Experts of a small language model: a shared expert of 128 neurons.
Below are experts of layer 6 (counted from 0) of a mixture-of-experts language model. Rows are named router (the router's row for the expert) and show model dimensions 0-255. Each number is 500 + 25 x the weight over its row's rms, rounded and kept within 0 to 999. Numbers have three digits each.
After each expert's rows: a language model's description of what the expert responds to. This comes from a sample of Wikipedia text that the model never trained on.

# expert 21
router:507485510546521482539463498512478480547532515496504483485456466506446525511523452516495476532503464514523506520495539482512526496535476502483492483472539503508525516521479467487490469507542532523503501455479494466508487454545486552498506472502456484482447492497521484491477486508498527474500502480513512491495496494472479500458495458536494469507470493495502490465527474556510534524515517472522540462538529448516509514527502531504498502471454500485529475538497517525483518545531510439526506524509522505503516504538509460489456507488478487507515530497521502522496476524468519524485555504525514471512497485500539498479524519536532530426495461531495524497469479473525510553474528497454505518472480522485517486516507476473500480527501542484489461487508491550527503470522489
It responds to: Field labels right after a list dash in infoboxes, such as Country, Location, Coordinates, Genus, Website, Release date, before a colon.

# expert 59
router:513554491513511500496487486430490496519479476506523479482474492479490504496465491531475526521492482512502511466486442493502524461473472490526546467503511516517465531518487474502481503502506537487448527491505512474484505479532506545478523504537494489496506474480483542447499544465518507539479523491492464480529500501510488496495497510498458509520537474490540478449510526505560467512500495499447503503521505544482455502503503493476477540502485510522563529513463508491497495497445499546488524518478515498507493477472513515465496501470494507457503498512485484484538510535516527508511493511488503480545454549502536499482555544532483446555465479522519513519523500494510473479476513519486457500488500525515508476502543460491480502508481502500507455541550468520454492531490451
It responds to: Nouns and final word pieces naming structures and places in architectural or local descriptions, such as bridge, station, balcony, forest.

# expert 55
router:494483512434475482488479465536477495530474547549537470511516507495528518534506516471498494492514480518495519485490496519465521509524540484492530481500483486485494521497498480539448512480505528510508511478440529505522517445507478478512489491497458527480481516500475522480544495465476507485489460482507522523495475539550523487502464509535524502472545493479514465440494534500505471513489525515473515493519510508514523524513527501471522482527489505439498541456505490491495461489500499527531532481554490532491462503527514456476501492465499489515496471511486502486490432512496512477481489490523495523437457516519471537508488540563492517514525481473475457466490519514485445507545504537493540508498517509503529488531507492506508477506457460489550487499477508495504486534528541
It responds to: Scores, records, rankings and numbers in sports schedule and statistics tables, plus New, Arena and Stadium, as in W 82–75, No. 12.

# expert 16
router:497529532531460510523553495528539491468495570474510477530533554490548521445490506522502558495505540499508490517515516502518520452494537490525524529503507497507480500455453480481507499521515509499507477510516476532475513502518494486486503509539550468501520479448559529513480490504508485506490530528482509470519545487499499548478476482509501492531493485486508474513526535504488458519475477499500453467507533547538495508532446498523521452494530517504509475512486528495480531540536517472482502498475472542537491509486496501479544509514479473502494509491504522496512489467542510435524523508493543478497472517457505503516484480486462463554488474483484463506502473483496452527480489507488488522474484499492519468489481504552515516484474505489497531497473525538485549520489519
It responds to: Closing parentheses, quotation marks and commas that end a parenthetical, quoted title or clause, such as a scientific name followed by ), or "Names".

# expert 54
router:453494485487503528542505498477539507466486495524509495492489478457532503449504454496537522458479517480510519451496471529477505476538453467494528528470546505463503513526454515471528518522510536474493499488527499504510473542515528555484523491501471456496494519507514491522501523503533510523494552490500488491513496507488443494486505474491492494529468524511528497498490475540497526502512502484469511489508490449477498511493513466508494475498482523529445475475515498523532488508509513489514497517500463503505496496536463524547530502522527472535525461568493459514559486525491498503499471500458523497551478499540511472451517475493490459541490480501487547544527507500509505489496483484480502521457493537532501478495487491486490489515426473486492539542519475507451502481452528
It responds to: Plural nouns and their final pieces in general prose, often after other, various or and, such as areas, services, festivals, sl-abs.

# expert 57
router:540495534487552469517480444510486516492468496487537492494493513527414493505483502498494543542515471482511493493463515530506523502548533483486505476542493520517524498458493507447497471540538484535515484482471482533488466524519515527496546506472471533492451514480478450504518506531488517485460495463550487518485484492524466513525527478507519488493448503498538478509497490450499495502483513497488556458509547469486505511517528471488490458506465497507538511507506528502486466532511527535513507490500514472528533542492458530502488521447518483512511526508503482501512491494479502486494551513483531533526466484501456498517471548553515533485517480527516487513480504493506484543511480475511500521478492504468533500514477495500503514543472530507499442535483515474513549489512489
It responds to: Pipes and digits in data tables such as climate charts and minor planet lists, plus column words like mm, Site, LINEAR, Places.

# expert 22
router:460481481462489501485511499494529486470457505513493484453475455462488513527488506498518531552536451503496516483523557508529500484454512512535495491519515561454491497520468496506502514469551509528519513518515501496504528522470451485504478513492527446471489485482512440506524479490503478518469470463500532478509522523536503503497501485482497458505517478539524501495501532454519472497565522489493530460480511534490549452462519481486455510456492521523536492476480527506515507520523512467519556468485524476494515507505496531490456508513493471503543462497514487503530485534491536481540520494485472546543469531521488480483502516520482469535492481507506482498518479501540499494455529488529490480508471481512472523524502520495498487527462469440518504486531508516499518500496540
It responds to: Decimal points inside map coordinates, plus music and band words in musician biographies, such as guitar, bass, drums, studio, band.

# expert 36
router:544504465495478516473556501520449533497461493486508500501519500501517515514502484461498458519527467531547532504512519493498524504489522507473457526487509475520483516487549526472524494485459534499527494510471492522442526489473483514480487499519531550535493512517471525554516529545511493465474438482483516475473520474485498516505516466500513496537484532472498504492499496466487526447509533529528510507501497449524496530490491478527536494527508507520498549523521439498543478526487528524490508523473526502469483499509496496488533520523478493485507476537483505503500538472546461510534465512494479502540525504488507504534530535512559543499521475477506468527494447451510473497484507514481543531532464486479491551503477455499486535465481491496486489510528506520532479500477488
It responds to: Pipe separators right after position numbers in NASCAR-style results and other tables, plus country codes like GBR, ITA, USA.

# expert 31
router:441499491503481502527515479515531439486535505495539488481493536480501529517553513526498498475467473519511502456482517503483460488519491440510515530447495514492473506523500510478487480505510542515503514463506504485510514505536551499464502475499524459474445458493525449529460485464494490488507503463515516462493511503537497456463528458516531472475491530542524505520500526501519505480519505489469528503469535446529501496494524508464476515487478474516505543488523511532517483549486487541537488515486529463550516493556491543488516504537513493514520474498536502520502522506525525472506485525468501503532491513487464473489518515510500472514488494547527494552500522476487491559518512501538482551494491484552507509492490510531505484517501543545487522494503505529457477468502517
It responds to: Common nouns right after a preposition or adjective, closing a phrase, such as franchise history, 18th century, sea level, market, side.

# expert 15
router:485439488498502510539516508508480517526493518474530512493501505464508529492513494504511496498509497520484495524484528511499513492465466513565462505493460513485513523503525494506491465463513506503545533541523530451476501491543479473487533503542486518473466532525526525511521518501493472533496478529520536513498469510477486527525549506482520499474562476469479518508505477534483519539530500527519484495518505453516526485468492503494464479510514482492485453468541504524466513510516538439503496493533464524510504450510528471468424525505458495501536490510476481534536457478502514480523506500534525531533501557542518481491539498502527529450500515520496470493508491518496495471526517482500475510456530480439538489497481501488491483512503522519517511535458456485523512490496453
It responds to: Line breaks ending infobox fields before a new section or title, plus header words like Genre, Occupation, Country and === markers.

# expert 61
router:504483534533471512506551514472466498554503515521470482484548467506512453530512547485462494502466474518523503505490499519474534484471463474498517513479507489491461534498473482521491519513499459521481470515492482448539495542512478455500478526536466544479438520492501497523518522474517512511505532539515504479518489510532522476472496495476502521484493472495459484478484496503504453472530501449487487501498480510472491528522470464497500496512534509544487481465501478499537513494488494512508538519514477505476477494553506507511456490507495522527497525471496529513499510517480445525485489483535506516472491452516467437498501517525501436511465534457523524499502468506487557542536529499518505455560534502499487531479530498496518497471502468477487504469487518480454530464521498
It responds to: First letter or first consonant cluster of a word, often a capital starting a heading, title or name, such as N in Nothing, B in Bottles.

# expert 47
router:476444529518498472459523464495494537505510484493462549508529492524484497500536496463499468495512508470468471538544517518505537511498453499490491530517483526490456514509504482483500479528474513507489462516515510471515517524518529495523510487508527526479501476503513497452532491489477502517541471513501462536520499498484468471477501505492481503499511507482470496530468468472484497486489472486533551461465449513526510540481514506511464513511532516501437518462497469514511552477505496484474516471483531487479459487529519495543543486525515482500485472529480496510537505543455524558530468522495526518528499498507511461469530498504524522451501543483519506512467538538488499483498519508519480513541545474499515523472546475530494521530568510530501472468522503449522498475535485
It responds to: Line breaks that begin a new table, list or heading, such as the blank line before an athlete table or a census section.

# expert 50
router:463542480494520552489465486482493483508523501534492461455470552502513544532477514474518526464523505514469551512520518500492491499505524517502543494459496486490488486497460501498476507534511464451474502506472515478464470532550514482534480473491478471461507443496526508466482515452463468523473528438528496490487509503480512474458451509468482510526531478449521462481481531503526490482523493493495489474469535496478539486508481499470459500548521499483511518471499515494505465495509473522553531507501546484523513519506544516491498487488494515528560513510508475505527510491530531485489508486495491527471459501530473499467527533483517433519510480519538501538472476466505499491495554489518501496486496477505548492513517501543473543512469487504494505497521514500484526500498464
It responds to: Common nouns and US place names such as home, fire, water, food, York, Texas, often after the or New.

# expert 49
router:509488483505468511526538538527496487460473502488522512497462494507554492465474464458533521506545475477479497470512519491483493483452467491503536515468568494478502500465484526524517506506490510517485525464501480500442486534524466553516515524479539493541540513473486467530463499543520504455491536510532479482504492486503457450480491517512483507471488527528486485498546460534545536512547506494544502493514505486461490470504497538494550477491514494487513531509514533532479513491495494447478484508528481506491528485530505476504507522460487475472500492503501451480549471497472488512496462479471541476541500473464470505488535495512477477550510537485529513479502506487531503519529464499517506495467451535471473453487490489484542537529477516495504506518513494522480506503497489
It responds to: Reporting verbs, quantifiers and conjunctions in running prose, such as calls, tells, many, because, and way in "paved the way".

# expert 46
router:535512541563511476477454510492473526523502523491490507509465463520505516526501487509458505527463474505514511510490501508533524508514521518520504471468479483504476479472495485543487519458508492471530485490540491538536509480523470445524476509527527442480523483497497438457496454490482529519490525525509502511464472489496504528554470516512508518491501514521502505530480505526465524532505490532495456475485531558482506451515487490500472505509506493454557479527527543497488532485527486496483471474484456501503487525455518535499478496540484499528468477499498481458478493511542517471498488498524469496463513546483482537494461493501496490538469509470516496533498484502501504531502477508475460507513496496475499456482513524496521506442503480477467556464519522500496543534439491
It responds to: Articles and words introducing a person's role after was, is, became or as, such as was a graduate, a former, appointed, prominent.

# expert 41
router:486420496470524494524514468516510513453446519497499483513548454473507493490475514546518487535506506543543479532515531513482536514458528492525510457467491503477496498503502550490494504506538487516510479464493485537492466496477531511496538522477485528520517503466513531499505491484490513476459472536525508509512495546501528521497472476450476504541475493491487477460487474487499510494528538534471515447488462505489487495479502484532490515525491497533500504528483516517519463520530489452539521477458524523543513489488505483483512501505458476466521489465504508484499501483527515530518528499532486562481545511472519486531473464529530501493452462540504464529485482492476486491511497532511542528520503493488504492539470461488502470473480489522491465515468538558502549519499489
It responds to: Pipes, digits and closing braces inside dense number tables such as sports standings, election results and asteroid lists.

# expert 33
router:484521492464478541537505539505454504538522477508500485469468496496486508499515495497479506474484488495519508448487477512480511513472439518505522546480529533492500543485485528503529535530519515484491476513484470446490463536518482560466483492461469495460451495480474511505450473482487515493527548511508516516523518489521473520471501495472498506495500478510491487483493483533505497497530515523477506461501460505531511503512490505493493527482540508508506439493497515502544490453502451509551525509470496518516513450511505515494539486488545501469491438530488491487547495521477488460455446515500513478477468528548488471494471483469481496512512485496498521492462520497500530526487478537501501527488547535522565458538535513548510502520511491480528485512482512500458507529482458
It responds to: Currency signs before amounts, as in Prize money: $100,000 and £1 million, plus nouns after articles such as cost, need, amount, value, limit.

# expert 24
router:492501531496546505530489494489461490501490501477517483451513509504452519557532521471466497524454489549462492506521523492503481480483516521516488506523452525506534484495515480508513449490491530534485500498491457515499504490465506512490488473525526503465461512437556482517552484480508463508475534514509522493543545497469551516489470470529526502480551497487528510472513536524516465472483484477475510450504527522496472525506471504509505523506507499512518461495529528560444469518522475497493543498476507501497522500508520500508497494517532500485520479486509489513465535507504510465486525447517491540499562538470479462497512493502510462507475495491508448526506531485533497463484520503486553527482450496484523488485496519560483520505468525524440505515519496513501514477493521
It responds to: Words inside organization, transport and broadcaster names, such as College of Music, BBC Radio, Daegu Metro, Chevrolet, plus scattered word pieces.

# expert 62
router:494495530456476526520486509498540481464526515451499522509502491516509468496473522505516534492491550506474511495486462473533490489503553470517504516499517499534462490491484473471480487490507517514512495507515449497478507513514482505521516533501547481473528499483570497490449456507482439487491503512472490458526516467440505534455488548494468538493517500513509489548492529511502522473522491502492477496499526482552478486517481516517471483493527504485477528504478496508485565472547561507467452526509480482489478492478488519500542473521472475490494479519519540501488520483461484506532458491479476470479469499505496497500484444504465425527533489468501487493518523479485473504474480496504480497487577476528485492458483477498515504484516496495502500462546497473466516525480512
It responds to: Commas ending a clause or place name before and, but, which, including, also combined forms like ", or ),.

# expert 10
router:490460453486517481509495519524494491501504550518466559519528490540497491508501469531499515487477530483512458481494526509479536484547486468445542477501474480491508547505504515468496525544503510502510499494481475480487502535514518532539520460502467496512517491508479502542510482477476526522442491510500533515482532528547476505535542482514478459486472522482491470512527548464478482495533505510476550503480534473522484478499526504501473482535466499503489501502520517490549496468514459474481497499519483539552478522522479517557494488529477504512526484548491487481541469473459503504500499526505492472476451468497487516491512519497539514488505462489496489534461507465456482508516489550494529551484509487475541474537520503525458469494528477483494483507469563468512482491509497
It responds to: Numbers, ordinals and stat words in sports results, election tables and census figures, such as 14th, points, Votes, Turnout.

# expert 45
router:451516462477543502525490524490470521541482537510516481475505485527486490542521498496494464507535511501492464471506508463502523492528483486487478480513461503478508516488469457513489467531496519566484508497525509497544484507548497507468484478484499499508491529511462472483520503473501542523478505522522491481520542511518486516492513470494500456528521455486488538513534514473464528488490501476500492532534487452496509496556541490522472510529509518567513521542469492513505498487520510532522525508498500524464536511481467496512505495496509549469529465544465470501507500508421490519531461514462514510496485508520489535468542548487532520479524514492449523484488511520532504494476501524528534502502469541503512571499513498486513437528490482486490481479458520470528496520519476
It responds to: Function words and terms in sports tournament texts and tables, such as where applicable, Play-off, tied, replaced, Goals, Runners, qualify.

# expert 48
router:517551523505447546492459568499489551507526473455464514496509473541515475535509540476459468484505479496462505487459473513506474494525510480523494507491493515527499504516486502485475520489516517518503481506503478487501494482490520481495500516503525496491528509480547473493470467487483469502485526517491495512531489461452510530479513532514530558501467513498571430537521473500508543480521515508475498519508543483529469506539509483486493515511502496487550491487500486502491499462540526523492450515514491471459457477463478475535529494531518525493463486547541531535536524470469481541500494477503493497530517469498516531510485470520465427537515496493516504478520504483518515473477503485479524485488508504498509489517454474478507501482503481476458544484513504480517531535464516
It responds to: Conjunctions linking words or clauses in prose, mainly and, but, or, though, while, as in less and less, round or conical.

# expert 30
router:485521536504450460527474491540524482450549556510462504469500503517512530506506522544524523475499510480495503495519518462480520476469495518503548469499486492533525529476467501514500500512487467529496464473464487556474535514514497465489492501495483478504486455478533531500503540521501464515510488513511512470492539499507491496479503485481517521512506471486521485492478517475535484532512505478495508481499490538476497490523465511517534503508443545476515506549524504495528508514498498461477519459539521500562519501532475456465512526482505458499518494517499523466469482510568488535547508482544528521502475530507494484503488484508490448504513447513484468538538464474508530490495535532442485533478539547528462475510498505530522494522494512497486465499516468510511492542521516
It responds to: Pronouns and name endings that serve as the subject of a clause, usually before was, had or is, such as he, They, Bertone, HAL Laboratory.

# expert 44
router:506518505491513500516520464537483488516507473486459557526522524484485515510508531465510442545534545472484524517540522510492536491520439517503505521500505547535476507485467500460505492515484489484483462520540496487495532485516539497487491454527545489459520483532486498451532500499480478473519516528472492490488509535522514465464462483453501504498520503476488486530493480448491461464457478464493509462491501489488497580482502513492503479497519506533459520470492510540497499518542489502491500491482488492479456488541506507468516510481492467455506497531500494536494491499493527556497480487457549523521505466509527456485528504520498527446520505497519492508524519496524463484489548516539513503525547530497458534499507476531516545518542529495474503485498499476501508471518483
It responds to: Line breaks right after section headings like ==Art== or ===Cricket===, and paragraph-separating breaks after sentences.

# expert 34
router:511538468478547520513495477515493490450494497555545474494507506511541541540508489493487526517521493467504516487502479462504509495462487514488501475500522543468501497518486565540491516492532531487512530489491478517503480527467513478454451482457471534476459510505456514482521508458529547535484483467525535521458488524544553482501482519516501504482488485497458509527521515502491480540484462547506487533516496520504483524512495496551534500463498498480489541467494493483479504474448496528476493526496496481505518473496478449509495535504530484505515500495478496507489463524554507484489480457502513488529516527500534531497453509526502467477526549506492485528477460493519505487462491526499521524497512557564474473482510520478477482496484463468508491509514475496558476525520490
It responds to: First pieces of surnames or place names after a given name, often in lists and tables, such as Mac, McG, Wil, Burn.

# expert 37
router:525529527496510469459509513470501503496476505458461468531467528484524477494515526490509531487489495508528489471518485540518454477495544495553515480509510508504509472522504521481520498490477509467470501529518456483493482448547501473460487488479464474502549487495549537520474475506532485499495463494523495511477516504483473541518466514499439510532505449524517441500465491475519484525498521530502501517508532531545535501528518479551523481472448529511503528512444533526533458480508554478513496527455446479484513495496481503516520521494459508485502488487495499497459486449477480506524514522544516505517498491485470481516466491493472506513479472541502487505494522486542486487491496478513481509541507486470459501522468479475517455489487527520482481477503539527513540482467539
It responds to: Commas, semicolons and brackets, especially after Hebrew, Greek, Cyrillic or Japanese names inside parentheses, as in "(עידו אקסברד; born", plus Greek and Cyrillic letters.

# expert 35
router:535491469484532475482487536511468519487519541528470559495461457496519477509479505512476486495470484496495490492518538511494499502522484491454469501505480478482496469498474531562513506492537499510510480484529528521466543463505452469550516490533525485529484555529477506499521514526511488442529482483536480489486497543527507531552499497501509460486526515508507484514446495451466540496501478495506488498492515481531496492513493477499490521543522490503532489513543467523497484509501519480501476511480480490488493509470485499527470503514517490510475475502462461531468499503487544445525488518489438516460544494524509542477475517487508537538490488459479485515523534537527469509504473532492490549520467482476515467519535538538489521457507503478497511486476556455516524492488538
It responds to: Determiners, section-heading markers and table pipes in athlete and team articles, like the in "the club's", ==Career==, his NRL debut.

# expert 14
router:532526508504482490461452474472513497531505509542506507503519501471536503512453555471493510499497547463463477501505515484511505500478502457509473522509527516516481487511526533493460503484454477483503498472469550545457486486500521515509510528447511489530490515509497534472508478476497485455505543502500490496512501462478529477555498525487477482548502531526517468546507518463523556541503503512492477467469530479528470514527507479428482491516526513516517511491480433477515523545472474473482505471508484462502488501489495505467476518489475522479471505500504485537454534492456498493508496488482448471520498501460490539503522479505536544560504525526513473520536508531493478501521509475510511455464521485461489469493534520499477524529492486507525488475523482528519458505505499
It responds to: Mostly the word the, plus possessives like his, their, your, and pipes or semicolons before numbers in tables and lists.

# expert 28
router:436520523484537493553497497460503480501505516508477479483470511529491554549517529496485496508507476515470533464471480517539496526479485495495497477501504490481537530497448541476473506490509508476452496478502482490516522489517466463495510529462498490497499512483498506522515508506462539533460532477516532474464498549527496490475502443503506489560548444511472486469498520516514479480488508427505520480523511534494483547527489493487477522491513497541459484498533545539518498522479512553509472524484483530487498539518489505488500507470516458497476496513506502499473505499506530489478537472478486508511461484507502455469542514456509479508489506469465531501514493501513493529498510541481525531479493537506501532473459509513499510455510546505467519469531509461437520471478472
It responds to: Short opening pieces of longer words, often before suffixes like -ation or -ing, such as Initi-atives, Autom-ob-iles, hum-iliating, neg-ro.

# expert 3
router:485532478459542524501478518484514485467522489461457497444497501477480459530501515491461482481485481485499441509506478518504500466474508490548451507499472487474477486510450505488486498475532512485462529527494483462544481475482549508512508529495505452500495521475498485494534487466461500478512476491450532532483498518531500456527478516515494510476485509501519467509531465536473444467459439442502515453491506502545502487450516504485495498526528520497484499470515474540467494525469500491525517471500519482466503485495537515510492468522521494464497509491514471512510487513464482478513487548485509488470472483508459468529482481468523518453481470524510511468480517496486539489495517538522498537516514464538556512514482540539533503487552491472494505475486482489508476481478511
It responds to: Opening parentheses, brackets, quote marks and hyphens, mostly before dates, parties or notes, as in (1995), (PC), "the, one-stop.

# expert 51
router:520510523504517466482521474517470502479487541467487486517506502538504499531491498558475460536491501536520501521494504496521487478473543486524522467467478501461500485486510462529498508502512481516525463497524503547493470465478474469448497503539494469462503491479533512484491500505506495501513477475530540476477514500480496550480435491472513501532475504514539480532522508495474536521496481540498453464486498519530524482491502493540483509560483505507544514497510493517454529527523533478484438502484507490495523537461489516462458465549478515491484462487473451479472461481505500492510521506530473538446504503537520490484502465477507499486460488504495502539522500484503488524510473511468456505499451503484503497509456536511531490475508529518533519534441532482525547513461513
It responds to: Nationality adjectives and separating commas, pipes and closing brackets in biographies and lists of people, as in an American politician, Arthur Fulton, engineer.

# expert 12
router:477507513494495472475550469507528502507511479509508453481538487517509523550538465495516483466529458514518503563523520464477530500450515485525507502499479490494469492513507529504464519515462475469493517510478502481485522467467481480506488510487457520527480490528489505508551515465464519498545469467487486509468466521542528459537467499523517545455482513493465543474488476465489454532466473459503542499512475497513494505482530521530525504489528523474445495492499501528510457472519447527475496515490495506488487475481512467527536464525512497521443535525493471520454523501501557465473444548509475530461531487540516483487482478520511478481529502509498534530497503498503484478505509535515497493503490520506484499494492494504534510514485486512561508491503523492537480512514538
It responds to: First capital letter or syllable of foreign proper names and places, often in lists or tables, such as E(rzgebirge), La Salle, A(ulnay).

# expert 11
router:512526535496501526535478494556516508472534547479530485518469527512500490431478513528520542480512486496501539473517534474529525506492467510531549468482526508509475501485501503465489509528515470493510508500480537499467485513516453478473536527482509517497554488482481540502491496493478484527491526523505516511525527502462504510454487467467473512537488478487519522525531470462517526535528524513511488488482518502487496500560473529473510509475450498465518495510476566471500508508527431478475518477526500528518533503516468517492528522463457497508511473477522511488495535477507470526545500487530537472513483529484474507504489484536465441546460485486496497524514473502511456494499547485458481483470547524519502453467494488540501491480490484503480487509522486530491513541505501
It responds to: Subject pronouns or names starting a clause after that, because, who or a comma, mostly in plot summaries, like he, she, they, which.

# expert 1
router:467524487529551504528502502497481505465517530471511419429514491513501527556507567453504513521480461524515496529524480508501485502464504514500514462492494489484512509468496521495515475514485516491510476475467477522504478454524486511504520484502472510475489456494526514457498507488509449495478545487544498509549481532551484502470534479513525477525521496534529504474535561486486456498500513508465494505530538521482526487504499486513467480471463503518516494482498513509473492513525502469504519511457506501533516518526524508478493503475541511513538493462501453509529489512560538510494535474489525505512479450517508439445501491504502508487476497517506513524511477491552489477508493478472486509517474514471478497512460505505553509523463521507479471553490499481534532479493461
It responds to: Word-final pieces and whole words ending names in bulleted lists, See-also links and species lists, such as semantics, transport, rubiginosa.

# expert 39
router:483524500538531499525513514512459522448535535474508463491496508528483457553479534492490468478493460502524494540504518521524527456488547485460515512509515536499534530544474466476466490500492521529482531533480461491527474462508468525480496505496509502514500507488541508535507496495468467472536487510465501473531512469501508542496517486525518487493492473483482459472490502501475474516464535481543548495533510505560534517503478505516501476488511529537484487518482489518494450479513507461515529507511531532452462454492521472528516483508489505485481515517492507529530517457526503503476533479570517535515492479449468470493494513484523533467491485469486520511457538535506455474488492514468484521517528510507469539501502493513494470512545470479496494521500533511533508533534473
It responds to: Periods at sentence ends, in web addresses and in numbers, as in .com.au, a.e.t., 73.1K; also some colons in infoboxes.

# expert 5
router:488486474497457502528530486539544472543460529492463464521529498497479491534477512549460545497528478520532500520456492515469524483506526461529536464510474527500472570495514535491475527504498471507489495496479453511501517471469456517469534519489500492514486493486520493508522457522504498503473526535510507554513523529514503520468459470515476494504499502476509459489487506504494509515470482510442495480536494534451504538493513479509515458489497519516545476468498504537534485528494524490477520487484475498525459482520553537485524493534513540514512471516461466488503493498506507485481498518497569507510480519491460487496514469487471467497473459512510475490507447491492495535492456530525515494500560468498517485513522506534510483473484517460504487519482545527483498562496504
It responds to: Unit tokens right after a number in geographic or technical text, such as km, mi, mm, million, MW, percent.

# expert 4
router:538501544514492475457497522562467498495509476517521506511482508487539539463521499516454514500544496488540524529479524480536500462453529493513577508521505477522545463499496547530529516487466508506510486474470494497467474515448487493458488506521460481469496494497508520501472518515460511528532510507487525458527472544455525496476452521467519495540481488516506511542478505488498499558492464493479516453494516493512527479469532508556503531511494541494498493516492543517464519547519493486507482502449519474519533548502504487493497498508509508532483462522465494504464470510547499506503531507501494469502493532528490504465484493506513476510498525531504522502475446514500501540465458497504475517491492540508467481465502503486488482491533528518547480474499460471518523478514507
It responds to: Kinship nouns, titles and personal names or he/she pronouns in biographies, such as daughter, wife, Baron, He succeeded.

# expert 20
router:522526523502488480505499432462515492503445494538477483485484514482472498507484493556527465512521521455512529514484477521511482462482457548496504458481454480510491538508512485516497483489530499487505491514543528467534480502515494461493491499478525523495468512527481500489482480440484559526509484510504459496525499514505477474493477472479456534505505488469482475482523462494512481502462459486451505491506434514485518507450512520526457501539478519518488506486519490493538497459480502525489519478501538476515523523491494489464453512513497513470520493490464496521519514522481473546529525509484517523508517469503536435530508502527476485442467562531486525539529490482492518518466491481547501469474530486548490538466520508460504488498510496509503499535474489526489535506514504
It responds to: Line breaks after species title headings or taxonomy lines like Phylum: Arthropoda, plus word-initial pieces such as co, sp, melan.

# expert 63
router:533493488509479534477490504488457509483502458506477500496491515553472462494462494500518504513461470515536492445459515525524478514508492479499489503499492485511541552465517522495523524536516526497522450531518481476493530509501471506491508519498469550492490543472512523537492496488531499510501496542484483518474491488494471518507495467460523499484512519558533504542471462537488521518539525507502534491491472451495502543445493486523512520523498512482484499520463516517535484514492495477496484528506496489467558522505511472523494540460548542503443496523496483445495513509498512512466461529511497443525517510513471507504542525510498493451574524517511502525493473502524551501536501489518466506520535532492528476535511473498449510489504527492507475517482499493458459479463509
It responds to: The N in coordinates, aged in death dates, and words before numbers such as approximately, nearly, almost, with, plus table pipes and colons.

# expert 52
router:499469464515478482507447462517461498554514488560481482466520501514458453530494487496433491527509511529523474525471493504505510469512519468460481445527447510499499526528524528480500493518473438512475500473477482484478473471541483482509548506515434533512470491509501496528532463483465507492469503456540488511489481508501473521506515504491493510529467488493487500498511513496494481502527479515482538502506508504493496507527544450503504478513483507524510498537532492472542501472478502501489510500479479488537499525488555492507483491512506525504477515507492483471496519485456493548485517499500473525456495444460490517476529487478548491485523482519458511510482472488448512550542483535512497511497547522461545475531509520505526482480505501483520464508492549454509501528490467
It responds to: Table separators, numbers, units and sentence-initial The in census statistics and data tables, such as The homeowner vacancy rate, km, median.

# expert 18
router:447537533482530507515499514488475505497479477468482442453506493538531475542517538502521524454504494491541543481543521533467480462511483486483498500516533499474524502513502559490521457506506492509484512537483471505539505522512524490493486484470480540513526475449494518520496537485489503544513508519517504501539470527471523492443502489485550509478480453465485470492525476494492458495504516502514504487574509523485541508512511488526496515476468517505509524514489507521505486441526518504530504482506496533426520509523484480518513496489440502466537516488484472517494503470513450520493462500503524489556496504511505498499508511523503493515480500511506533469461448497529543492495557502517521502522449534489509494467486512485480485505485516509440487475453495512525509528491524
It responds to: Pronouns, auxiliaries and small words inside quoted song, book or episode titles and questions, such as How Can I, Learned to Swim, Do.

# expert 23
router:501455510518456526493520537473472512525488492495501572506493491508507510499512444485493516503507495452504482472487477517526492496506461481489484505465496480528515537492490505520469502462497524497491480497554459537553503501554474447491524496508490482454522477499499459521469469494510479534511485530551513522523497482454472530489477518515502530490495472534473484539509505535485519526525504474451485487508547508459511447518477503511497514488480513461526487477492492534505520478528524519495479506530448500443494519518482498527466531529493494498512533539525549475553461521532499509466509492518497497535480506523498549478493509470523474530487500529509515446491510517493534496465472526465477517533545520524453493524467472474503487489494503462505522478473462489466509527478487
It responds to: Forms of be and similar linking verbs right after a subject, such as is, was, been, became, remained.

# expert 9
router:515434518510467546515519534499458531522514476513502529521499479515503480466509478497486530514499520487506501473495495512525503542538449483500476513471517482494529514486463486548477485467483530505526483517558509531552492524524466445463495490489537517477536482504502461530476489516512458508525507550539487520528507460442480530480488522488485509508494489519488484544497488529508556509552502493465469507487545500470511476530479486482504520471493509465565486507500509520505525485524527517485473521536468490445498522531462470525473544522494491492516506536521519460531515511510475510465486475509516481528479519505524552495490484477499449523477513521518507443485515513498531513467477492467482491532536526503475489506471471490491491485520507482510521479472475503446519522477496
It responds to: Forms of be and become after a subject pronoun or noun, as in was planning, is moving, was appointed, became.

# expert 19
router:500530506504521466479513457514503515465511515528533506509452497503530532464517524530495538507493490523479537496512478501503513544555501487509523493524455511505532465514478523536472538495515507462553560500459511475488499542506519519489497489508458444507473476522502528473476513508518495508532493486545507504468514515534535480514519463504507476479543476544516538483488553485516514524507511551475501491506523534521495507485514477510535527517468499471486533497510489505472469513446452532539496466523497481529515499511543447478497541449540453491498499510496475506460498520562487475505526491481500491474482524526494484485487499513524453527515489539499478502501495461488490495496489522449544549457467482535505472497508517538490506504452491497506513503518455500477501520491515
It responds to: Surname endings and final words of schools, colleges, bases and landmarks, such as Rollins College, Wright-Patterson, Creek, Township, Valley.

# expert 2
router:525487517517448467453544432520531513498512519529489592588578477517545472400512486535506458507505530471488499520517492513505518515521481501508495504571480521517486487536526505533471530487488500509495516528545528536497498537479521508526518526497495503503521497507485501504500501507494469492486439508460504481461527476494504534541502518498451490499493479475485490538503494498493560513507488540499524487483446507519507518507519555494508506479525485468467484514499508473464502497515486475499502523496480512527518507515509517489465515498494531526503522542535505546526491524508506507495513465527514534493484508476544464502510482482508502462537472503492486488523513479494493528496496507493474488509492525482501561488485506506505527501488480473513499508516502511473503494488528
It responds to: Closing pipes of table rows before a line break and closing == or === of section headings, as in ==History==.

# expert 53
router:499521466480476529518505494518494486451474496507515510523481515508531491455529481493527534469516485496520513476501498468514498485539493493498487532492552501479492501465526486471528512515488490566471504497516518494463462536526489518487501492510558521504531465455475493541465508502540475514470533521498487508466533508461476470482509503505514508494472508496502486542547458546543521495528518502541476488510530470501511547500496488475539496488510496458486512553509501477519499494485515502454496531499503524493531526520505456503494526471481520485513528486519464463476498481462479540512473473499568508526530468518503542510463529490469460513532531444468548545500503515484470529503545490530479532493508485485499427514482518474522499533511512469467486492528512517492540521524491
It responds to: Verbs introducing reported content or claims, usually followed by that, such as show, said, wrote, believed, indicate.

# expert 40
router:522500522495512498492497523481523501460517508488515551533535507496520541533453520469520480498486524519488481506477543507478489498457474504500453531465520462507461464487456484501478469511459483531522466514509470513491527489465468488491513523511546475487531474480498535522469524531501476457535533524466500537529491476494495513466504455496522480499504494447531488508499446505489470526479496455494481522498504537513489562494436539447495514502533496528460490429503484506463487519509499481512522520515502536479467477515517500538490475506487506496549515472487504498516527484533509555490499483519546506500529525511498464514510432491489568546533493472491471509492526505512448498497488516505496527493491512501517512469515495528496530516492520492511499472503500476476554494477494
It responds to: Wiki heading markers ==, sentence-final periods, list dashes and table pipes at line or section boundaries, such as == See also ==.